Weights of a small mixture-of-experts language model, trained from scratch on English Wikipedia: width 160, a variant of Muon for the experts.
Below are experts of layer 10 (counted from 0) of a mixture-of-experts language model. Rows are named router (the router's row for the expert), gate (a neuron's input weights, with its number), up (a neuron's input weights, with its number) and show model dimensions 0-159. Each number is 128 + 24 x the weight over its row's rms, rounded and kept within 0 to 255. Numbers have three digits each.
After each expert's rows: "gets" lists some tokens that make up at least twice as much of what it gets as of all text. This comes from a sample of Wikipedia text that the model never trained on. Tokens count by the router's weight.

# expert 4
router:145169135100111109197152124112143160152140081109158113111157140151151117120116119156189141107113130118145159112136105144169114095141148110137148106115171148141120149127159156105166147132127155115150105108096126107149132109117106149116113144113126133102151151144154139139133115135101115139110127126128117106155108116131101171159107161167158157101156139162151134130104081127132169126144117143159150224140137122095141135119153126158151100121125168158122154150145102141162144101180108
gate0:164100143163126108129105110127168126109098144116109153124144106139115086165097114090158126067137172101114103104099119101128105141151146122136132080100140154121111149107120112139128141072159120127174111140139128122165107107113100143149117152158097158082148138144143123115120151079155128116184112102104143110109094106152108117142138119132128143131084116138123129109101156176116163142132102132091136090154153144168180147119163124128132119146151136151109137152093171131160093156145124
up0:154109141096160112114145149122115141124114167116114114134147130154177089126154096141086133125132124087125154107129114093155144107103131131071099104147139162098143159079093134117171112110133144125178126110117110151124144151080096122136176141136144056149113110125146128141137121149134127105166156133129148161180099146153155132120147089163098098120160153186133088172121109126173123111128110124107108127116151130134094111131141113120134114134111112124153103145103132085147159139161123
gate1:185119129167097126099111136122098124132126132138122106077105167136157120130137089134150149140123109120061103118098089132121103122148123120125140083145158139113158155097119134140169159112128123104114106138113099087153147096091149119106124129101109093150150131120194113128148128125088152180101138116094137111165096107117171147159092114137169115133153140175125119166128163111101126146111109131106147094114156140131123128125153115140106054115124113107130139134149142150154086118126115
up1:132141106122207132123145100099151136106128116134110138170137112073123155101126128118110147117118138102171135129101132111139127138114113158129115131168118123100074118178148096127087113127117100168174120096111164124135134121115084123132092157141148126174121124104128156123131109118125099109134120104142119161117136091118147122129123104136132147115079136094134135134116115129152133149145101111120102183125157127135137154182135160122122192142139118154123134086143133107189209137142123
gate2:135122093124079141127174156096160125158094120124131130091153128157124139093134128134149101129124119127130121161141092127164137067080131141121137140111066128086143146106130124133119109131136100109062118134118163117166140134093124145087141110128097116120136134091131126106104120126120086069136131117124067115153107110159066122095107137103151146093096133142125148164110110107142146161162094136139116153146126126123137125081087106135123124126107126146159094154168152084122122120131118
up2:117138138133102111146125155155145126139132127171090125147114078113148124131138089123111135168132175127144145118121169143115121140149161120130133181141103132163127142182124090143174143075101136151157155119148111114137162140150084117118107120139131133116100136126189188105150121124132097105103157121119170139102111154121110065115145154139151126193067104147094101137134138126143091121134125116137145150143163133102125102129102116121133155127146126139094174152121110143122150100155150
gets: "ad", "m", ".", " M", " not", "c"

# expert 39
router:146125107095124119189136128090125143131151114097131113108138147152144117107118119144177142097106150116101175106152112125129106121142139124144111080128136149146100155116138139087156125097146126100137092107126162110166206095114100158117128157118144148097172122147148129090130110153110119146120108169132114117149098113143104152167116154161158158132120137143133144122096124095147146110114122143168145068144159140108175117107148140134142128114141143152104142154166115133192136109076106
gate0:120134117141099110162151115158125113113133122082127097152105149141133120123097131135118145165133119108150134108153143149150171064110113113134115119144159138132160124104129128145095126117154113159162113115139141099128107160127112161091132116134115132144156163093158125092097148122127144122156113133095148155146114132118101155167131112147144132131089146143149144129066170106104144099099148133119222145111132152099118126131168091137136118092169066139158151187130148109140140132107091
up0:097125167095134104121127139091094122125125130094142137125128136134109144173124123132158141045151120154133152138169121164130129139150165139157103120096164124132136136073152124128108161115107092147122122096127096169134115096139101132171137166099103116133137136104113117136146165127133105114106143101124149126091134120086136131107136154095119184139141108061168152124111126113112108146134112136124092095124112144135137115127102116098159129127130199066147174101121113132110086118124130
gate1:139135135085156101106134147143127133117128099090110092064151131166141164156126140119131143110088143136107167155140121132138128130104139141154077097125130130099150106134134131110144154106125183120133120137103155156148149131131096125143129153140136131155106154167191188153094140139132118130134096142064094149094120130125129136130174142131155147122148127126146128068140121113172127117137097166136140087153120138068100136084156111121121137142128141115088119096145100141108111100110092
up1:199142127063158111120127101133152131097105100117108084121113108157101182142154130164142096164156142118129124166143136111130139135142118160116137136144134111091103114156116133140105138167148130123137115180150088132160112143136101088138139124114128133144110143113147140094139146166130115142155086164068098139092138096089137117126120140130102137127146145115107135108183097147143158154124119130129131137142126146077081150087089122131145176166160162146119121116116145141133119106154147
gate2:086112109131166158089120116118124110164089093048141124138128118126139137095121114121175142079139152136125123084136136163158108105148144131113139098163131108165134134154111095109130111138113102082121106079130147087114125125133086128139151160123172109100115117146130169127152126119086142130112129189150135112165166096158123083114118067157138128137153117149151114112099109129131151101130094148173127157155114122156146119128133103116135132128120101146157096134122119152108141162106135
up2:103097131096131111131134113125135091117133154165162070088133167102180120132187123124154158113133137100162116170137122140148098117109157163135125087137140101130143106135100122119142090155097117108142122124124147168112135094111113121134111122146110174133135151133146134118168170137093070136106134067073145096115115145145128145142161115130093125125110124126103131128093110094135085115134155110137115189137136137154110118118089115104130172130102099117146164139099093109152153125118125
gets: "-", " B", " as", " R", " S", ":"

# expert 35
router:146125115120123131104162127103172147154145106124133083118146176161157118104120122126166178091082147105097138097147123128130113109146131116132068098122144144157096138125151153102128145122147130108180112114125141115132170104103099147122090148103121164121138152139136144116129102154129089149125108171156106115133106129164107144158091150144165173118166163153152128110085122108129154097155099159143152159127138108091142098114160139135147137107130170173115123133175104097125140091136111
gate0:138134086165151108131114135124137149131093100141120135115160110150088139098128134128111133123147142129137182104137117130121062160133117107172105117152150104186108129123083107156131136083081116113153144117127142096131093121156113138108117134124114062136138134208142130121111166128109156111096100079130127140140096079149142153135157108093113133146144147125150142152114114107108131140132157150150129135138136096128141131118073167106108183137134177134138118111159138128098152120120150
up0:165155135130128082103111115118086131149113125153085117145157108134148137112125150166137157145132119112070127142155111137145148171120154113115122134132155132179164167097104111162137088121067102122112141116093144145125133130090087100159154120158133148148083131118116148122160121138139159115102127126119140147157138108091092096084133108127107153138137115168135088140107084143173145121134137150133124105121188163113157151155111139185113157136133128149122102186130114102128138123134114
gate1:133143125114169104098162158125149136122137126157117129110128135129156115120141135130097111122131132147173109105155133099100138144086158101149152109132100145104105157117138159127164153145140127160132130127139152169115134090135111129130088140146079131136165144143130116112051139144103114162109106111107133124118146188154136077130130138144068150130155097162129118098123064103199136168143120112137144102092155091136131114150127181136083130106132097126132154126133139097130147097141136
up1:164119124111133133134141126150121094168171133097137100162142145111127132129163130126130147165087124135101150116176130130134102168155144105135124108138123127102143111150085166135120100091113125136149134121140108098106166123109170111122147145131124167139150100184116128128135141124146121139095087082145126148123155147126129120142174118131139101150150092124106129134070182119148145133110152107127127122125147123115145130096066119108084107089041110095083153120141152151101137155152148
gate2:155096130113148129104138113156130134147134109105119108083097114117150131121099119141075145111127166143130133070136131101152159103152134161194098114134131130104103149107071124119159136141133118138149140140102164105145112091123147156125116115134124121113111132159177094148096105151118113144102107138168103054139119167138124150109099135130123128120163098106142154129154096138083158161116166112148134094128129140099109179108126149077107138154114088144147126079135161133122110115148132
up2:084095122103160131128134107091120149108129079140120193169094153118094117105164107147126123099153128112102119136130158158145119092159131142112087135142148178149127147113175129114098169189116105104137111159148129120145107111088114147113115128144119131154109118120137115146172156140128138127125174164099110114167164101107147112146119093137117106131162150097153128146094153127160143130104102101133106101172138100150091125144176118122137142135111126130131084127109180122132159158146142
gets: ":", "–", ",", " ", "s", " L"

# expert 18
router:170160137201102101229156143113132143167144109114144093123162134133131109091114113141165170136115132102105137120146117151153136100135165105158095108117166161132106140116152147121137153116143129131165120098108136110160133117103121120106127148112144159096157137140170154193128097157104093149128109111153134091141116104131097155139109134153155150101174136136154142124108115132149129129113103137142163171146144089131133101114132133139138116130166139144107153137149102114135130129101101
gate0:112154100092120065131116175100096147142159144152166134121144148108098089168102110124150124122151139108145131100137115131143109129143135137139129140104149122113172131090138142113157115118131136149130117084149153109117114091137109122108135123120173076128134173116148157172146108107101154152108101140122134112140107157156085172124173138091136115122142145106122127143146163158181088137093113103166116097138112126138136115147118139107181077094117109108116153156118145081125106106150087
up0:122141115118156081128186096130114150123108187164137111169121106098095129137120168116138108107118137130096134120129108153118136072093118114081110119122141154115140106118128152124116155115128114099184163144128087114120138130154133118107109151186122122155122146151114092131128169110147145128144134132130116123098095113158194099150123140120137125145119115113125108124160196127125129130122139133095115160157179117169149069144130115113103138098142129090092086139156140145087148110138137
gate1:141172118164128123142131156146108130132126092174132161106112136132120109121098109116126169111162136119124132118145143182115128122153138133155069135156159144121104134134166109089123145117124175115205151120113146114126148092067126156121107108110114143139149141146102132127114133123098136139120131119139093119139177095113168152104135172145162167124123138110113097104114127139149104069143115193121141097114101141105144118127117158158152127087128095170124172149124157098125113148115146
up1:138085173124154168095119085149128111143147120177108118166166091128146126114150126152126103133106142139171136106155116108162129159115145126130105127130101171163119173116149115132110125091115112105127132120125111088119114117169099127089114168146124135131128132124087132143111100072134159149122155154106148151118178149121148133158133133152094117134095107117130131183115127117121138184132121103116157160111118137077149087128166138102123134164137151114107130113171101134126067123160096
gate2:146121085115124108100130144083145156089129160165139104133120133096153143113117120151102084138134137152088126128127113130140105135129103122142133099159129116105172127134124067119109135093154127151149132101103111071110148181105095171076143143098104185121107117146086117104147143155103119168084093132142130136129149110126126175148180128150125150152146120152132107158156151156120122114117152139167109127129167079104160132152151145123148132120117112115078123166136148139131119143099143
up2:141139139125122114132100117096135072157111142102123090125093118144119132071079082174099128118136087134098144097159137125138149133122167100129106108114123117111137140100113127143102141123106099171095124119134130111134152154111126115171127120109132158111090082119185113103147108134135139127155140150178156128101087090149101148066165107111151130114113146129124133175099118094072079147133115125135092125129118149093116125149139103141133123123129146135084151136129119151108087100157149
gets: " K", "M", ".", "a", " M", "ia"

# expert 26
router:154134106115117113077154150128169138165152124128137126124145146149163124118117126154120151111132137105116152083160109157156114104150123114159175095088145139096112149100150151114159153103152141093166085101132151106146157131105122140085112142098135117085144125153154111113156087182098118140110114147146100106148080118134136139155113152167145168106158153127143139129139107107156150098146131128160140177160148103104152105115155139147166120123124138156105130158134109095101135107063122
gate0:177107129140170129138117135147121132139121093148154141115111133156114094105125128133090137118155109186127119081093172123106086076122123121133132126119103100135108131115134121112117123094126143104126122150117115151164169103075144137135128146084091140121132141124156166170159094133143086107137117132101179120133168125114068095129152157156131175118114145096144141132136138093116115141143108077158094099130167082114123111117122172127117122099092132138178115153130162119153124119118108
up0:130122110130145126121123098145136151124089145152126153104155101152132147117108168127120128176110103137099089174157098107086126166157159110116108137114139128145111168095142125131127109131134109142137147140128105096164132133088140173167161158143161129141119092109114139123143109170147144142098190145140134134127168079128112107160141121116117151104122129097126117092129096163155097168125135084168096084141123110144088112105086081141149119134151135120083121140085132151154147084111133
gate1:142128097170120151107163115164135142120163126185114156154095118115113139173109155138110105106093110137117125159109110157110104143140127145140105141161163105158095132142132111139149127091113169177137128101114146117120146117116130149066098144103146136070156149186103147117162125114114157103121160117145086125176135122096180118115110160141140081116124126123131145134144128128121106133108088124193131106126133178085157124117160113103153097118161117135122101123134117143127133121096126
up1:135042141130141146134113104157126153150136124133080189082150103131126142173114176135107159128149103125166118115150135110117101157141126121147109177146107156145138160106135115119128103142135161140099170131087112130136089108114105157094130116091160148129118136106143131135173115130127162131110117098174135144158163145134143081133102144104138108083139145145135106125176101158149116121148102075129106082113167158147138144115158104137140091126144120134139126136132134141144145125171129
gate2:150133123129135141128127142139154175114110149123137102126122141148144157100102129108126129153145171071155087152108128131136105123148138133126140122081146140189097161104119136135152147091143178118121067100133110113123154105055133183113147157127149146099114129120152108094134131140127156115101132113130119123135100160137123081145115141166125142147103079125117155167144128108106112120149182125149114112150145149118180119138144136119115179095113115136118061131119128114108146086140156
up2:133109101122122183132131150131079046127182131106146158147175128142162103151147137138127129109106117137133144107123136099128162124105125172128134122151130164141129104095159142120129095162116162106156121137160146134116129120149143175124111125169147180111073135090097121170109110095113089154089112125152087125132122129128133184102136120113104094170158190127149135097128113096163117122112135137138120110114108168151095139133095115128154152110137104140118146101135116113126130125126137
gets: " |", " is", " in", " -", "==", " d"

# expert 32
router:145149107096101114127148142115170155123154129090160111105159163137142115087095131142091129095130150138119141107163102144142099110145145114138142128130161163128089136122163147114150158099133159112122081110105147106139088118122126130122097171114136162113130142137157164213150133144118086165097115165143118119137106099156091120164115146134148146091150172147152144098119130104149137118130117146146158181150139116085135128091157163127149127121139159154123181134138111105091130108128122
gate0:141157124126131120109147127158168096193145118124097110100172132130132136092109138134123150108134157171113121150104112134174097130131140125152138104163160136110138198129146113128112091117053102134128168116130128085145137094113157097159123137120119152091101125135131170140159150148131079163084132143118125114124164117141176138113138162176153117103121141142099147143145090112136125171148126165121132126144160173128134162108136128096113120112151142124106163139133138135137131075139132
up0:103110159132139098100108139137128180133085147120104120160116131110109103124123172168131104145130145149153108133147141107143101110111184105078140185129120156158091116178099147130099137128124132107139153116151125115139142151115104142158114129159143112103138076153112135099114117097138087127140138070128130155158106134145138081144140106105128124127131147154121102164111153158141135167143109089141120127144156154087129095085141148123102124123142103152171138152105103173092161133170097
gate1:136139124098142131119128069096169170127164121161134165119158154191096106086137157132103100102197128096126122101151104126122130159150122131132150115132124107130122101119148138152115131124117120116102116090107135147094118141133097117139092120150155084106148156143117085151156134131157106102151144167120120159146157118171141128164127140151118132184148129128114148132109124049119135141157085103131121109165118116122140099115143109128170163109164137126160114152149126159118109095146118
up1:152121143123119146148121145123137091127134134169120084107138124159139105096108130136114132132102087143087143133092101142102124162141128118134154100186073133149104112130096149142104166125138141145102129127155139110096134150101127144133132063121104135112131131130123138124103156129107151148140120116088140165156150140123089113122096114174156096107149147180160119136173112144085132112098158205092080129157116130125188126116122102157130104119117109132104096076144129141151121143126147
gate2:108132131087193132148123129157138148170137159129113137130082105109107109128145138142108142087105134094158129127088164113124147109135166092113142094150152157141103135133143162133116102135129122119163120103136126144115118121121146143103136168151129153144156142125075106117108099166142146151099113141109089134121100157178090143156075137150191104110161129113118091112120151076107136080166149136143089166145152130109110118166115097097107116125139146125120143161138149091129121113132162
up2:119128087131113125117128123177132119174120114112108142139138115164158132088176134134117147113102095122148123171163150108122142131144136149120130126127104138137188122150141127154123146121106165178142159147134125128146140126125084146120135153135126143102125139149132114125111093121155153113109121201084153143113140108137092115137095087148170147103106156133150145154133145073087127082157163140115157111109117092085140118130091112094138110108139155159110101176087129147100110168145096
gets: "in", " 19", "ial", "4", "19", "=="

# expert 25
router:137133110155134103180143165071172146142167120121133119104146147141179105113121118160149140104134126131101156110121116150155107106144152099175111113117145153152098143109166139100145144130124141098171115126105128131127121123112120161090096131103124149093178151159132124130163125145112117147104095134118098135154092099157120146143081157162146147124163124161148135131115119089140169117149109164134159192158173090094130093129151119116163127097161149132114138143150118124129161100142104
gate0:118089119101139160146071128146139131099156131115115088168131136131129118121164090127154168124132115115139145097090116138118114090089115121149125149154129104153141135118128163092135149123118101125136116117129100139095150141085130133126139134098133141136132112089122117136153108137161142185124117109096087108186094130158134138093141156103141157121141155175119095117141160117148173138159118131178157105133189102128131108117161119143145116098157130070161166150157144071131113106132109
up0:143115095067107127147165101139137116117119127123117065116112134137164159115141128147111155142134130112115116133123146134126157062097122141077100139130088128123160145094113136110163123133144116109133125166141123128159136109123114144151175132121123133106136152080076108120088139082129086146121178126109098119138121126102116155111162177168115124094140133175129117154079136099133121151127173145097181157136125138145137136148093102109105094105136160126109087110122113094149121131110101
gate1:162079180122114163129096129154117116135115128154106087121150148135128149111121151129094129119128115136095134132118117110177128112151101107152142136155129138144104160106152109124128133103120149083111143113106167117117123135108114123113143105086090068115124176167151166151154108155141104120158071157154122120185081117112143142155123094134147118072157139114120129095107135106133100115139163155141103117112105114104180115156124163170143141107128106138104089113154118145155155104110103
up1:157096133131138121142157155124120134092141117130119134148163155130165164110110167177128090105108096139131185112154129131108139125096127125155148115152078090134121154148132147102091115149139113131112121160128124122119142059144125091098129181119170154123136132158084112126132186116122096151169110124127126114144144126104161094109108146174106125096139154095126111123132091105099130112115137142103087107114130159140127088120117174141121099131103156122139151120155141105057121102148142
gate2:118125164119077148116104135086145146156123133130124131116101105157140093116108138158146142139160167124156133153116181117085157125116119123125144131083120112142124175125123098166123145130160136129134115075103137116156153102124149159151126122123141167119176135134146175149118118137136096140134123156161116121093108143099105106137098077104141127091149128132163175129179139060141127090164122134158111165152165115103119109125117135092115140103086137107127156117150162132164090124126097
up2:145125115148134058158160123134119091127129166100145180101134148151108146128116123108151123127116127095121105147125134139160134108125124104156104135105089119136122117122158109157158129140143133137060076138161106127117128128114141110105137104113115080090168121131122145103096099115093105112118121097139127150117156135118136073107133126124140130188155138108137100126098095132160178130155162106178121119102137130162129103152111117147085079133121099098122137112153144139129093158075086
gets: "\n", " N", "er", "ar", " 6", " has"

# expert 20
router:177137105166121116072137150125154125154167125084171107090169136153161114094121101128068144097107142104123137099152094128124108110139117088146112092112138140165097136109134145097117154114165140135160093124111154110163146096118114128117122129137145147123160148168165168159172121151111134137119098155127109091131116123136150135122136147153166131115153134143148122114088088093168133124150085172153126116130165114147152106113154125136164094121163144152102151151137103106119129107104118
gate0:175163135129116113088090134167130209149101118104102127076123169175125090161146145142157157135137105135096102125121146133125119118118141139133138118137147134122121133130119156083127135072151178147112110100120119162122166074109137087093125117104136130116139142137126145134127118096122116126104159150143127150170162143116111108128154144137148121121135136138154099167160150103145110124119131170143103062127143084153127129107144109115128134095122129075145191150144111144138116120110109
up0:109140111125166118114096113144137131122166098128126120108105162111159117142133150133115115171142094147139157161160133129111124110128126158165106121112125128121112146095116092174142143119114146139125132140162158159191152141142089135149165143115107111111157110133143136119118129107116121121116111115121148055100104158101144111110138081142109160147162157119110138110137159160178156174122097119140144150171124151099142075072130162091127144118084129104086107134090100142130154134146172
gate1:137101134179176134145125140140123083103119115098097103116133136092153096125115099113109148140097142100154094137178130140147136115135105132155105115109128153171101101126142100138149116153142127124131124111124142148123097130121132129112122137090113135112097140116108131159152096106133116090130176081129147076127089095139094130146120120172160089137130122158162164105181154127174119126145111144147110159144165119079084130132161179097163138171120108111108118137131136083149172131139124
up1:130173111135127132100079141118162131114106126090117122125125098106160154103161113119149100133142105140130160152143151142152057144103117146147119128115111129089110115133128157095138148094144115100126181146135163096163155149131150145150109126132133143130125087098139151093093111130118154117104122105139141118152118110163109108151089125102085140161138125101099110150108145131133109108162131120131104178063110090105128136092059136075136153139180123139127134106096104143120100104132115
gate2:165143147152127084134139155129158115127061121147090094110125109096111087192171133118114099128147120156110128088122157130148110132140112118136106115152137143145159100099091156106114143107176127114111132088100128163107114102130091126132117138119137130130143112141154159122130138135132138165132126113198112099111100096145088120127125116186126151148100123141175145120080124113180081153147150172147132089146092139134136154112132095124122158123148126115120141101134097122150119136093140
up2:135127115162124130130131123124150090151133118152171093142120113102125107109137136079117099139154126103147108109101108099115148161129103133150153086137173110165123119121119181135130140153144118132122139142117141133142131104128110106148107123139132089058163074180126132149122146147141170102155157139094155080131167116175119138126112169105166106117147096169120117089103193077110139139124180088131127153086114149125141108136118134136093124123136154096128126132108116151150147113112116
gets: ")", "\n", " that", " is", " also", " as"

# expert 36
router:154147113133113102181126131108154117131126085096154124113144148149163105105107091160199175083129146106135147085158143122170126129164129098145105106109151159149112158106148164112140132132147141104150109107132152122116114090122123134119099136094151163106164135164137138132132119128109120127115105137143102115145116117145118129133102134149164140126156124170123140103112122108145139109159116140149141089154152104082140096104140141157141086114160156134105148155143115132190150098047114
gate0:154123120120099150105112092119158130159153165123143136116095125189167082111144127125144118097172132122144098128104124137133103110153160121139135103119134144161148151131141134115092080119089157147172152147181122133130093095096107149144164129133163085133162093115133121145090108136138128144140125144170135104128163138121121164171075149101118105100103152135143139152145100095115113097125154152152130092140130102136114085099151135165148111147190138103102133153122110154150098138118124
up0:130173153137138112110169148117138125108161147125153112158137105138157108139152139121140123101137109099130131129156156129147163130128141094155110118136130120119141127130139129149160157125132173162140120146132141150123124109111147148122114119122079128127113148130151135142118116136111096144176086178106153128130142140104135086143145152080118153123129100102135114124105107155170103201072168115131115072101066109110136115096120118115061121177135097157114162095101112124128120141099071
gate1:114117124095113103130149112122180135139141067110151150099111128150116106125164123137120162091104107098104138155171109113133092092129132154102130130134174082147103112159143114141119115122094130086163157113097140127106137135133092177113092113123163120088095143130156117125103067160169107109120111116125159132134124153111133134091120100116128114175133155107140126121132144135161114139156155124137135157131133159109094132134179150140120121138189126148150135101166106158104165081158113
up1:154114161141120119096125142117123084110133073125051094109139150140120101167146149147122151143113142134114113116170145118130147171073126192128111152143122108137112149123107109113161164149119147142130091145120139139143150117120108140135152144151143153110175176123110134152121121105113178142123128131133148122150129114162166190149084132153135144113173123157121126158126115116106149169145152129141145128127132131133088080127095135092095121154154104153115161133131105124067138129109155
gate2:116117107102174131128119127128173138115114132159100128147108095196134168077138120151105111138132117123127069126118146144116115105130145107172092139120145160152119111126138137154146124088116152131097158129089080138139121120138112165143140143131072102140169141137158146132101119107122110144125137134162090109131103149149134132100134155116118094137147169136114172149134134080125166094183110129143138140144145108093111117136181114105174123128134168099118099110080113106116149160160101
up2:146133132101117138145159139135154134110130136133089076136114146127115142085144173118153104112075135142113089136155113143136065103117134104165141144106135142133124089122130131131140135139113128135135138101104145131147104145169136113148149128094140109118144120122145111151104190137193118105135167098115131131141110126136148135102160085159129123131133102171157084150130095133147133195151159148158162129152120096141094127156109125135137155141114127055142117163154103115093120117117066
gets: " the", ":", " |", "-", " R", "|"

# expert 53
router:138153149224088115128144142105143144141147121130153130108175149157162112113084107151141145114124146122094159127145125143134092107148132099150142130097146133143122146117175141106167139113151139106164107094119161092130189116107106128113090146114155135109134135168154165193142098151110104159113103143145122121156110109133093154151097152132158165110150136139146159098116121128165136096144133128163147124134136114100139101121126130133148107096148156143122123165142133113120171112107083
gate0:140093163116132104142166155084138113175135125124162156126112139129174106124092115115121141142090136113141111112156134146168095159086136133148130127160163164172145112137132130177110122125133117127149154147113090100098102122079106121114129128133169100164164095151100119078108111138158109091127137127189126151129126144130115086150090085172128096141139128130140130124080169111104107136178123161122143110137135109106130116134142108093113144101146134094148076155135116134128156112124113
up0:127159137105143171135141142140120137149100125146140108131121125127135172152133129146117123085084125100115136126084134084114186111127098086132101128128133118133100122153157143135114073105107106160088141112157176114151130126135089124136085128083098143151088104167139127145161147165121146148120164125156073137132104118153078143147140107147128109127103080131161142132093109114116100121071133135104122136144132163130139136094119117087193143120087165154131149152129150112111130143126129
gate1:109146139110118097159118111123153096136135138098133158073119171123157152137142143143113140133182150121124146144087114107127079107148136117121126155127156166140114138107160130100168172159158141163150147135193126142117137117118115131147105166123135159126157109122085131074124143107105119143143183128165116142156101112157119164099115146143126133119155134089101080128118157115137137124102129125164104152170156151133133114147132165184125098103134102151087140146153175143111120130158106
up1:129086125137125147091164160132115128101116140138149084119151073162165103106107115155191088134106146134073145114112110134131111131128136147128122112123132146121159108163116183154112080139114081130129116133109132169142136157114114136140125155111122143121149138074144109133112103092102105120115133105150162170143101106083184127147123094126121113154146145134133117124120087163137107147116085121132151126149124154112122110163132093132147118162124123149092108099108088125161100095120070
gate2:127144157106119139124144152115161146138145114153187067136142126106125130109119095136119096114129103097141114118167104118174098151171121071107126166103121153111121121124111161118091144129157141139138151136124096106137105120156129141138135092140131132115149116107089172090135149116101149162188104160088112111158114089101115146151126111106155140124158096180167117141092137150127127148127105126131129120108133116104110120087127107075139140158061118127118098130164134101159141105136156
up2:133105128146123122128151134136126110151143116154142147179180122093128148135092127095168094136110103135089126141125177129105083103118137129086174082123094145107134130110142122144120128150121155089131170119118110147121112073142098145181119168161098118110123082110111120117141141114078129189148113120108140146105153106095112168136106085140133103110138124166119139093139094162155118098157139128083124142135085142105130131141093121138142094140145155118189119118104139127131118113127112
gets: "'s", "s", " he", " in", " He", " were"

# expert 33
router:141135111192114114189160148098130146150128126126137123126142149136146104131125107140178146117106136097093155120142117140141101068167142108159091106094148148156111138131159147135143140103143137115150102120102158125126115129093125139113089150097151138120162160131159167169151137180123112135127104151166116105158093120158107161179104143155140129112138156140136123094125114098149161118144101146158129138138124091107133103123148145131137102120147155161090157166118092094137137105067102
gate0:103161123146099088139173087132127159129145111156106140134126149128090065132086146091131137087094162108089123114123150129127106107134168096106157129118133129079135101095147146116189142088138106149150116153135115150116132158130135132125141099160139127141156132151121151140157102165157070121098137120125156113122095169138135117147102109161165145156078133115127162138167139100084121141144117129159121121085119146128147136085157152154147092093139119135160109156140134125105111127145134
up0:093142139116128122107165142152180151109144138115111137115091119167136163156097172152153131108130139149138119149174099111143096125115162141084157177091136123128139116109106118126134141110139114110142123118062108150105091100139142158130147117137131116129142165141172147142141131148134130077160155116132143116136071099122150125088102165136108107134113138157136152159177139112097118149101119083133116167124157111146100178114130149166154132132096117102155083149087143130133139093131162
gate1:076145114114073135155144109101122149177166135137167115140141137143136126156138127113149091097112154115137130097122120127077126152149159140082139122104148164141139124133104158135118126106129136118117128118138151096109098116171140117093094139135156134063096074147163148097136125164128153134131131143143137101124083133120091105134176113101161142145124159145176102132116128088115162129137142145142142096146142188143184100153139136128109148124138126169110112163119149115076123115132133
up1:137146126137131124133103113114108099125146133082106129140139170108145141122164122148156122139110147145162170155123157146077125160078159076135142098093118140121135118119130099120155121172140118137086179106148126100127143110142131117150151141140110111141124138129157135133086098110159140096152111177126134134122136153100114136127108091133177102129164148129132135111118123105136099075161137159140100124147095108088119133144157114086124128107106145145142114147145182147108217089094133
gate2:135104124136097108135120153150156177088159133132198137159121093128111127160118121133137123072106141089139186116174143128121133088167151099125125120131138099130098132101148141169163112102140086112112142113154151121097136130143127151119151125117156127104108125081111124101111125121117113177135141191162082112112116141131102134111135149114080154127112127142152138142081099164123133131125090133094098152098139131119143134081195100090112143140150139131122123115140098130116124154139113
up2:129123131123139111095125130112160137109144147115112112168119146137110117143190175134139132118142081154141144116163145160132111161156120124131122163095123095093128089097130141100157152133132101122135107108125137188121163120109156158107113110072134119099112148141138145120147131151176159131077144166108152153126099117123116097118135140122148148111132161099126143163154164207159165152121143142110115136156122103128157135097161103126100145134100114148145099116113110129118165127056110
gets: " the", " by", " L", " 9", " 1", " The"

# expert 49
router:122154110131119108127142139112130147134136128118162111120142157164138108122091107135181148116124133125127138104144091153143106128154149095161154098129137145112098163112157145102168135112124156089143109105092146156140077131104100183103112121085136143106151142138147160220140117162105093175113108157134101104146106104157109154138080139164152133112152137124158144136114115116136149120152134144164155109168132085095154124099137153152123122095139140178106147136138111115087142113125122
gate0:144162124138150121155129136117082126135166100144139157129102097161144094123101125120145147088125138145111172119101133135113120105172110134172155147103154169112127091161142123087138149145167110123173162107155160112158126099120124138142126135053096116098132139139092142083073142113145113095150113140149102135159070081100123141138096134152106130133140121131106147145144121123164142124165134145145152093125115102116137158162126139159142150154162153098110149123129145096141165161143142
up0:139132171107090145120120130099137086095132142160108135123156156082133154132106121158108113097077116104192144154146112121149164116115124127128121130103133108112110103130143102105087157144128110153122159113136125108094115131134105123127118145102086138157115114162121126176167157135141099155119151126155159102125164096079133113160080145152128088155133126100124087142117142193149126129117115094136106175144117133094108145105143160162161152095108159168122152115159139126103115156149134
gate1:155119106116182112148121145130106106160164114105146173094143140139087137144138047131123103087151111129167155127112121166128138133166158127117126163151142136114108121147130090086121134115112107131120156106095110143118130074121113161104138128113159092121158107174122119151144073132093159185107115142174118151150139126099127112153120127127142102135100096146129153120150112132086169131105144143123138141090140154122149165113114142120142120116151135146171181149150088119125146119139159
up1:181137106155135124097110143079120150121133116125152148089152095142087139105096125128137130164144202119124079140124126149143137120156119160134112151190143135096088118142115131092149099107135125139126118099114211117133123119141129104133114137093117111127127159146135148100145127143184132128164141102108118168144110134156149122122133115059113101120138138125159145153139112133164137137153146196147117117138132149135146147139132143182124133115108145138110083105090125103137096142149127
gate2:119142090143129095137169162124106113159159117145121162093175093158089139135121138128122157092159134123111067167163158129108102095151125125155144184125102121167104104127136121110051109115154124098157102124101136116126161084134141139121148131114121134140145170080114139126122120148115107137139154142126109121123137158121047158137137131147130112129133119139113117100112105170166100106136118143154137120082148121121122090116155124117149083141131120097130137138137095106106146141078132
up2:089125152099140126127115099148133148154090190126157107101123114157175111102147111135148129149175129087157094109130144114133109137153147136094087098143101138121160148095143066161139092121123092125095187158140105143180094142115116123129105140102161116089131133138148122165092123102108132173120169151100136137132161113123140132105130129184153142110107139154161118144125096135170132139119106158135099115096127146117130081108114137132117115123164114160100096102139096131127114112125134
gets: "\n", " L", " l", " S", "L", " had"